{
  "n_experts": 16,
  "router_score": "softmax",
  "norm": "rmsnorm",
  "rope_fraction": 1.0,
  "init_std_up": 0.0219,
  "init_std_down": 0.0,
  "warmup_steps": 200,
  "batch_tokens": [32768, 65536, 98304]
}
Below are experts of layer 2 (counted from 0) of a mixture-of-experts language model. Rows are named router (the router's row for the expert) and show model dimensions 448-511. Each number is 128 + 24 x the weight over its row's rms, rounded and kept within 0 to 255. Numbers have three digits each.
After each expert's rows: a language model's description of what the expert responds to. This comes from a sample of Wikipedia text that the model never trained on.

# expert 9
router:141108117129095152167111156083148131098122137152123146114165115102134170116156110089087147138163134113125116167118162113139102162151128115119120116144170122140140117164154095097129106115094111
Digits inside coordinates, decimals and table scores, plus odd consonant pieces like g in Ngabirano and chess moves such as Ng6.

# expert 12
router:130130125113133160127113125128126085132136091135158151092134112121159136156113162180160126148184120189118139149122106185147116161137197113130099152113155101132121130094130159154155101114161108
Words in infoboxes, coordinates, census and election data, like conducted by Statistics Canada, Country:, Rank:, °N, °W, and slash separators.

# expert 10
router:174077112111157090126115147122103093109125110187147117137128114128091103081099093124152177150146155129105121147088152093142136147151136134143164168137124172118122117138158070126141145073096110
Bare spaces and digits before numbers in tables, years and lists, as in In 1984 or District 36, plus name-initial syllables like Raj and Pat.

# expert 5
router:124181129111116130087095159146112127134103080127135109155138121129139113134126126112130105155136146115134128087164109119100166151078127143154143134134103133112123137102091165168116157155124145
Function words of, in, to, for, with, by, and in running prose, usually followed by the, a or his.

# expert 3
router:124122091138119105125147117089134136138158144110158117114103129117112117146096147133121130154135116107142137117093108127091121113149114106117150133147187138146157121154122091093106135123131102
Pieces inside foreign or transliterated personal names in sports tables and lists, e.g. Iordănescu, Tauziat, Ariyasu, plus American place names.

# expert 15
router:083131109117162143151069139141123118135087137140118126127145119147113111100179093127087145117109153146123130213103100128181168161149130152132155154098107111116111177118177100172159148081138139
Mid-word pieces in scientific or technical prose such as ion, ling, flix, and digits in years, stats and citations.

# expert 6
router:148084109130167079110107096111108142117114150130133135134141098129113108137102147164126155102090130099105101103124152143105144144111119127124145142163128144166111126131150115142196120060166103
Single letters and short pieces inside foreign names and place names, like V-i-ñolas and Pozz-u-oli, plus closing quotes, parentheses and coordinate markers.

# expert 4
router:125121129128102118146136115116178126136165135116094123081130146158139139133134125121094133163126113134187146153113115114130124129121156151166141111125157117135121119132101149151093118087147132
Nouns closing a noun phrase after the, a or 's, often institutional, like station, team, States, School, Church, Congress, work.

# expert 8
router:148096141147159145117123121155124150093136127107136112152122146124144092116150110122130137107127133146125101111160168120129117138142118111137069111110089124131118119124161139120095164135132121
Periods and period-quote combinations ending sentences or paragraphs, plus decimal points, digits and word pieces inside rare names.

# expert 1
router:131117136143164159114187154136142180131162162095079121144150139091101109116131097149164129123097094127121098128153124102126098126105108095095088085120134140151116136157123127150178172148129117
Final subword pieces that close a word, mainly suffixes such as -ation, -ology, -ness, -ary, -ous, -ory.

# expert 13
router:109177100117114135144121104115135128158114162121155128108140162144117109111119147132101132119136185109192121126167118108170123128143132152098130126153116136110125138144184114053143113074128158
Line-initial list dashes in infoboxes and cast lists, table pipes, and digits within years and large counts like 2004 or 209,714.

# expert 0
router:140126146152091073138117166132129135144135107128157093146148135088148119164142131126134149086124114148124119106157137138074099112103111162151110134154099116111115130106131143095135095118148135
Prepositions, conjunctions and determiners in game and season narratives, such as that, as, after, out, because, often starting phrases.